From a checkpoint of a small mixture-of-experts model trained on Wikipedia: 19 layers, 32 experts in each of 10 layers.
Below are experts of layer 10 (counted from 0) of a mixture-of-experts language model. Rows are named up (a neuron's input weights, with its number) and show model dimensions 0-223. Each number is 200 + 40 x the weight over its row's rms, rounded and kept within 0 to 999.
Before each expert's rows: a language model's description of what the expert responds to. This comes from a sample of Wikipedia text that the model never trained on.

# expert 0
What it handles: Hyphens, dashes, colons, periods and slashes joining numbers or word parts, as in Anglo-Scottish, 2:14, 6.3, tick-borne.
up0,212,212,288,171,211,267,198,213,234,155,180,240,185,172,184,215,223,232,214,175,258,199,172,190,247,223,182,153,211,222,199,230,212,224,186,215,233,205,219,251,202,223,191,159,223,173,142,263,152,191,179,89,131,199,192,210,190,146,120,263,163,116,229,150,199,215,193,116,236,207,244,185,170,203,199,200,167,230,214,176,224,205,199,251,181,205,242,211,281,277,201,284,189,188,159,220,198,242,182,194,219,289,200,239,205,189,328,185,201,218,324,184,132,212,202,215,176,160,200,128,223,171,183,220,153,174,274,148,243,175,251,192,226,212,152,111,234,153,202,224,147,215,198,262,236,218,216,232,199,160,212,174,215,150,208,255,211,187,192,184,196,179,189,230,184,232,274,184,188,207,151,138,195,148,232,164,253,248,183,247,232,211,243,210,228,180,213,94,188,139,123,236,231,177,182,184,158,233,127,173,134,169,136,199,118,183,213,198,215,223,131,168,143,251,221,257,180,204,135,245,141,224,150,242

# expert 15
What it handles: Short letter chunks inside names and rare words, often foreign or taxonomic, like Ang-lo, Ni-h-onga, Cy-cl-osternum, Rabb-it.
up0,225,216,171,277,177,192,234,229,220,224,246,205,199,219,277,244,199,132,235,140,64,220,197,206,237,215,209,95,199,143,92,204,229,200,162,219,256,220,187,136,221,212,187,234,139,220,191,158,239,189,211,218,250,233,166,238,250,244,212,256,237,203,214,161,183,262,196,175,188,209,147,214,103,223,172,173,196,125,275,233,212,200,196,217,162,218,84,139,237,162,156,259,229,198,150,214,258,150,192,208,189,140,195,201,219,302,177,198,151,173,158,227,223,160,176,221,152,174,195,196,233,198,192,190,272,177,177,217,274,220,222,264,225,230,135,197,115,148,183,245,221,221,140,186,135,228,150,257,191,194,237,216,161,264,235,187,206,189,225,171,170,249,240,161,119,258,238,220,149,179,190,253,199,192,239,184,216,205,207,158,177,234,245,180,181,271,193,186,205,196,203,160,165,212,192,234,185,261,166,184,197,162,273,186,213,170,186,212,265,143,300,142,203,152,226,225,234,188,183,225,227,201,239,215

# expert 3
What it handles: Function words of, and, or, a, is, an, often before the/a, as in court of King, signs and symptoms.
up0,205,202,191,102,207,161,257,209,137,192,218,126,181,183,170,228,199,64,215,192,170,160,194,177,183,203,270,174,171,211,233,215,147,188,185,151,161,194,292,206,214,281,190,174,179,98,242,158,165,253,252,200,275,179,186,223,275,167,140,191,189,220,205,271,281,296,212,201,243,214,231,219,178,199,198,163,158,182,197,119,114,228,215,220,249,215,179,218,247,216,222,188,223,247,216,276,256,177,178,169,195,220,182,197,197,145,196,180,130,215,215,146,213,163,207,192,217,212,227,197,192,198,159,284,190,224,235,225,229,173,208,242,182,151,123,234,176,221,203,192,160,210,128,224,179,251,234,195,241,212,262,181,210,202,170,153,236,185,141,213,297,212,165,231,135,120,196,188,235,207,219,203,305,202,270,180,228,160,229,215,219,127,195,259,251,195,226,256,244,194,208,233,179,160,148,239,181,180,203,176,167,187,231,174,226,228,206,190,201,223,209,278,140,144,144,161,200,249,274,242,183,263,190,239

# expert 10
What it handles: Inner pieces of longer words and foreign names with no space after them, such as Kans-as, Bodhis-att-va, in-und-ation, fore-head.
up0,262,204,163,143,201,209,166,235,137,231,212,230,255,209,183,170,189,200,259,186,161,192,215,208,196,140,142,218,241,275,178,242,270,206,195,130,244,198,113,148,221,231,209,238,234,141,163,200,201,203,119,230,191,164,187,198,211,243,132,180,238,252,146,257,188,177,241,153,212,199,195,211,202,166,224,184,177,190,165,173,189,219,253,151,202,167,168,181,248,224,143,215,208,169,229,289,275,223,242,154,206,90,177,164,138,148,193,134,199,224,244,190,187,183,191,254,239,167,89,98,283,178,183,273,159,169,224,168,218,181,236,175,197,272,198,239,144,133,166,206,156,182,239,190,181,136,219,155,173,266,131,259,253,215,222,227,162,169,177,186,200,252,211,178,251,224,199,213,244,219,147,220,221,235,245,226,245,168,215,182,355,173,226,220,188,146,220,147,190,193,231,184,190,230,195,204,226,282,221,221,165,151,184,221,217,280,254,228,156,229,185,209,226,214,168,168,209,216,223,155,188,246,238,204

# expert 23
What it handles: Clause-linking words and subject pronouns in running prose, such as and, but, or, he, she, they, it.
up4,214,220,206,200,182,175,142,293,188,136,213,185,221,269,233,185,234,217,127,181,157,228,186,211,226,250,226,186,232,164,245,209,223,172,201,191,222,186,243,101,219,190,181,211,190,215,173,190,115,172,226,169,167,213,152,214,197,222,209,178,196,243,127,235,161,178,233,210,223,149,132,202,202,128,288,105,251,214,182,244,208,172,253,173,175,203,146,211,177,237,161,179,175,188,149,128,184,158,131,242,181,145,173,188,234,179,169,131,257,151,226,171,219,173,233,206,227,185,211,141,199,246,171,219,203,210,260,187,196,285,223,230,214,265,158,201,179,223,244,212,225,216,221,174,265,269,202,201,246,166,178,207,172,193,205,184,108,269,183,192,210,196,191,206,284,142,201,214,266,153,191,189,231,241,208,167,249,170,143,194,218,152,199,194,75,173,225,129,205,119,214,279,201,230,178,274,157,184,144,203,262,245,293,237,186,230,227,219,224,248,249,305,220,237,160,213,201,225,239,136,116,216,187,195

# expert 27
What it handles: First token of a cell in wiki tables after a pipe or bracket: quotes, parentheses, numbers, Yes, Won, %, Award.
up5,133,256,245,248,243,165,191,193,279,277,244,212,216,196,193,164,217,129,241,167,196,176,195,219,160,223,186,168,207,179,236,249,222,207,245,229,211,106,204,215,214,187,187,266,272,193,137,198,145,181,196,246,225,165,247,96,209,163,233,237,174,203,282,181,237,183,115,182,217,227,253,248,197,211,125,187,174,236,215,199,157,146,230,178,168,249,132,158,130,254,230,235,188,225,161,179,223,94,216,210,164,228,242,204,161,190,254,235,176,149,226,127,154,241,213,202,206,228,140,233,116,179,285,179,224,215,183,179,241,239,165,197,199,166,183,173,174,176,255,254,129,204,230,210,177,155,211,197,165,194,207,222,126,186,137,239,194,220,245,217,166,162,187,235,296,192,132,197,185,203,160,145,220,203,231,200,226,133,205,193,162,183,208,227,249,194,194,141,170,254,148,210,146,153,158,200,146,223,200,171,212,152,184,141,160,208,205,232,200,194,108,175,182,178,260,230,271,230,234,321,197,230,204,256

# expert 5
What it handles: Word-internal pieces inside scientific or foreign names, especially taxonomy lists and chemistry terms, such as Amph-is-baenia, Tetrahydropy-rid-ine, ep-id-emiologist.
up0,180,113,217,218,112,249,204,206,218,154,258,120,203,205,221,216,280,224,157,198,284,217,228,147,186,183,186,232,175,244,229,231,199,204,212,241,225,153,221,183,243,257,183,253,151,211,129,112,182,213,184,220,155,154,235,277,181,176,195,177,159,182,178,235,177,128,188,194,179,236,218,237,145,135,150,198,222,202,234,148,209,266,200,259,60,261,230,210,260,217,177,198,207,176,238,262,213,161,241,205,210,197,255,245,132,174,169,218,219,206,179,183,190,165,194,181,228,133,219,198,131,230,191,191,263,248,260,212,179,160,235,128,236,189,217,248,162,167,184,164,187,110,226,234,233,288,243,197,259,238,182,101,233,232,134,270,174,206,194,227,151,231,153,189,213,173,126,234,172,246,154,191,229,160,265,199,245,259,182,225,212,114,148,217,175,204,218,162,220,266,208,166,190,164,163,184,269,202,242,209,199,150,245,187,203,176,188,183,186,232,191,202,207,214,169,98,232,171,201,220,194,237,168,210

# expert 29
What it handles: Articles, possessives and quantifiers that open noun phrases, such as the, a, his, their, our, two, most.
up5,207,183,240,191,215,177,175,196,212,175,191,108,173,189,152,213,251,200,192,231,163,261,242,217,220,177,224,210,213,204,187,232,146,122,259,253,220,210,211,207,205,144,192,340,207,237,263,240,228,164,215,143,181,304,197,153,192,203,167,320,176,124,195,149,193,167,164,233,164,194,183,127,160,151,163,222,199,183,239,194,168,206,236,147,149,235,178,183,215,214,244,242,120,204,203,159,162,271,171,263,238,230,262,292,209,125,139,211,234,165,147,179,212,227,201,230,216,143,173,201,228,218,205,269,192,183,201,168,227,229,291,183,192,223,205,220,179,211,207,205,216,197,197,158,249,200,208,196,244,239,199,213,132,146,230,191,194,195,248,183,114,152,196,223,277,183,130,169,311,146,154,208,126,241,238,188,253,127,222,258,130,205,198,238,240,205,219,229,176,235,218,195,198,153,266,194,182,212,192,208,221,197,234,171,223,235,208,181,260,185,221,161,236,260,195,153,216,264,132,201,187,191,206,108

# expert 1
What it handles: Last pieces of proper names ending with a space, often in tables and lists, such as Clar-ke, Hart-ford, Nebr-aska, Takay-ama.
up0,234,278,177,154,234,247,213,226,206,196,247,150,168,155,166,249,114,153,183,171,190,134,180,205,242,151,129,257,159,138,314,140,236,166,225,230,196,232,187,208,221,191,145,160,240,216,228,155,230,164,235,210,188,197,185,229,233,247,227,261,164,188,266,213,146,200,195,238,231,229,155,215,274,257,218,228,281,160,231,207,152,105,252,168,230,153,181,185,165,223,173,214,234,183,206,245,155,219,178,208,200,195,293,200,126,158,180,208,147,162,245,196,210,204,229,267,206,157,212,233,199,247,159,130,226,275,201,153,226,194,220,187,165,182,186,260,271,161,141,124,211,98,220,151,186,228,131,173,293,211,251,229,238,225,170,227,103,240,180,196,207,264,242,192,187,168,160,147,196,181,171,205,234,99,202,150,245,225,187,166,263,210,243,178,207,208,134,213,211,240,191,211,199,179,195,174,202,204,197,227,242,252,182,227,228,212,212,236,164,227,225,177,237,217,114,178,190,191,213,206,214,105,195,196

# expert 22
What it handles: Digits and numbers within statistics, scores, codes and coordinates, such as 84–67, ±5%, 229.1, area code 413.
up0,220,213,194,224,220,149,210,302,194,209,230,196,145,186,192,209,211,205,147,215,181,272,211,136,212,189,175,239,221,206,171,218,219,185,227,197,184,137,211,210,232,169,165,236,223,318,244,154,128,179,207,264,206,245,203,183,192,121,167,131,190,247,239,196,181,141,216,202,222,205,194,255,201,208,214,210,170,179,250,202,167,290,149,179,178,170,248,176,162,223,230,203,222,258,215,210,255,178,82,252,169,168,145,147,168,209,183,208,272,207,149,231,136,191,207,132,185,166,158,286,255,193,225,149,216,122,211,215,227,268,222,135,178,268,126,268,187,213,189,159,190,194,151,224,199,219,189,210,255,186,140,195,187,236,193,177,193,229,172,200,122,171,176,285,195,221,170,147,311,174,172,175,120,214,209,184,223,223,210,247,280,147,201,203,230,262,243,175,182,199,206,219,178,229,205,162,253,193,187,186,328,127,267,217,234,224,240,193,204,160,184,208,193,279,182,180,218,209,281,170,190,197,203,133

# expert 25
What it handles: Pipe characters separating table cells, mostly after numbers or empty cells, plus century pieces of years like 191-7, 196, 201.
up0,167,197,161,192,144,178,195,195,249,208,236,189,172,135,223,120,147,212,173,265,199,200,145,205,277,240,232,175,182,209,219,189,177,182,213,127,204,234,292,260,208,173,117,155,225,180,285,197,195,189,189,134,184,254,216,176,248,202,190,222,126,201,217,252,256,196,130,169,246,249,242,215,218,299,201,181,169,183,138,168,152,193,224,223,215,242,194,230,100,162,166,162,131,127,216,198,234,202,172,250,191,177,224,187,163,215,134,172,143,192,151,194,206,219,171,219,213,195,190,220,243,216,221,155,235,256,175,164,180,150,258,236,318,110,262,249,284,189,206,222,232,187,235,274,203,260,148,191,132,205,212,230,287,172,164,184,236,237,195,182,165,147,205,220,174,191,177,215,136,164,227,207,220,249,222,156,209,204,216,191,185,247,227,202,201,179,237,154,173,208,198,204,246,245,134,152,171,299,214,200,109,117,249,199,153,210,281,218,202,203,195,244,160,189,268,193,226,224,229,213,169,225,174,203

# expert 13
What it handles: Auxiliary and main verbs after a subject in narrative prose, such as was, had, would, been, became, plus clause-separating commas and opening brackets.
up0,132,221,276,228,269,206,206,301,174,238,152,185,209,188,169,179,155,166,208,193,249,170,186,247,204,205,199,255,179,234,160,235,155,170,219,215,211,203,322,194,150,322,201,219,215,239,139,198,222,201,231,227,231,257,225,128,295,227,257,237,211,229,114,204,197,145,202,214,199,236,183,189,213,189,221,229,202,206,261,172,222,195,253,232,218,268,154,182,261,165,114,249,174,260,239,208,184,150,191,258,120,178,184,265,225,268,178,213,204,206,195,298,176,189,206,137,165,198,161,140,207,227,230,155,177,179,174,220,218,224,175,176,116,219,173,183,183,217,138,184,242,177,172,166,180,125,205,146,136,152,197,203,199,149,225,246,219,210,200,160,181,213,182,173,170,192,194,183,238,170,232,127,238,286,209,221,249,217,170,177,229,199,154,206,218,181,198,260,175,197,162,105,205,176,191,200,192,281,157,183,206,154,210,245,190,222,121,228,166,169,289,189,197,128,229,207,246,190,244,203,184,243,298,196

# expert 31
What it handles: Day numbers after month names in tables, such as February 23, September 25, plus name openings like National, New, Mc, Min-istry.
up0,137,302,159,162,253,150,165,160,229,128,161,166,250,191,127,149,223,241,115,236,278,271,203,219,217,208,200,173,221,195,125,197,174,197,233,256,176,201,252,210,208,186,221,186,186,183,152,207,217,181,158,214,200,247,187,178,267,192,238,199,216,225,258,221,194,152,217,158,183,171,254,182,202,75,173,171,247,183,201,187,228,206,193,234,239,157,107,199,214,205,177,244,209,235,218,218,212,205,158,229,210,190,196,232,226,210,207,191,178,270,237,158,210,209,201,126,264,249,165,132,200,133,259,195,191,230,189,166,235,155,187,276,196,156,229,211,268,207,202,257,183,228,156,245,169,216,169,228,231,162,160,262,158,192,212,142,263,179,179,165,239,191,166,225,155,235,193,167,184,300,302,159,149,198,243,191,204,126,160,205,230,216,144,241,159,209,142,204,150,181,235,253,239,229,209,179,226,189,142,168,238,192,239,196,182,179,214,210,193,215,186,184,29,150,180,185,228,141,149,228,194,240,126,175

# expert 17
What it handles: Line breaks, bullet dashes, colons, en dashes and pipes that begin list items or separate fields, as in credit and roster lists.
up1,158,149,156,169,192,148,155,223,211,131,265,317,213,166,189,208,238,233,209,240,168,130,233,147,224,237,216,205,245,188,147,198,227,240,185,208,160,231,236,257,202,233,176,110,202,216,225,204,96,239,249,161,222,232,182,173,103,214,192,248,189,232,195,225,216,201,241,184,282,201,176,187,150,214,245,197,240,196,191,215,231,225,215,236,224,233,167,226,202,150,146,186,223,187,204,167,161,178,216,222,223,195,227,219,148,155,243,194,209,219,224,197,173,238,278,191,129,211,185,80,184,162,261,179,196,199,205,106,284,158,260,239,133,203,155,168,349,210,241,163,186,168,145,161,234,212,209,297,101,186,189,217,247,238,186,218,165,226,170,229,152,203,143,276,205,227,205,223,234,179,187,198,171,170,176,163,188,201,139,199,218,207,247,227,232,141,143,172,222,200,210,185,200,188,178,177,225,188,191,204,142,137,217,177,309,216,168,206,221,191,222,276,163,145,238,212,177,200,187,236,139,189,174,258

# expert 2
What it handles: Periods and line breaks that close a sentence or line, often after quotes or parentheses, such as ". ", "). ", "." and paragraph breaks.
up1,247,146,223,299,249,206,170,270,255,218,188,151,209,296,215,208,137,187,202,204,167,235,231,251,224,207,199,190,180,161,173,189,222,252,196,179,247,194,180,183,240,254,297,163,190,232,129,192,187,233,195,191,244,129,151,251,238,227,157,201,185,174,159,191,216,157,143,229,201,195,220,242,258,232,172,160,202,201,242,183,172,136,191,200,189,238,184,254,163,270,207,165,160,196,203,230,211,200,213,188,237,191,229,210,216,110,202,198,241,246,183,209,188,255,270,120,215,116,150,172,238,223,167,257,285,190,193,183,241,209,237,217,273,201,142,141,234,170,230,219,216,231,189,119,186,215,266,212,197,252,203,235,152,193,251,127,205,229,216,250,232,185,169,117,195,180,197,114,221,225,217,156,234,268,221,219,188,228,209,159,229,239,187,164,179,186,195,197,196,188,258,233,266,147,64,292,125,240,240,163,257,150,181,180,150,202,174,197,125,205,249,198,161,259,220,159,258,259,206,224,170,173,191,202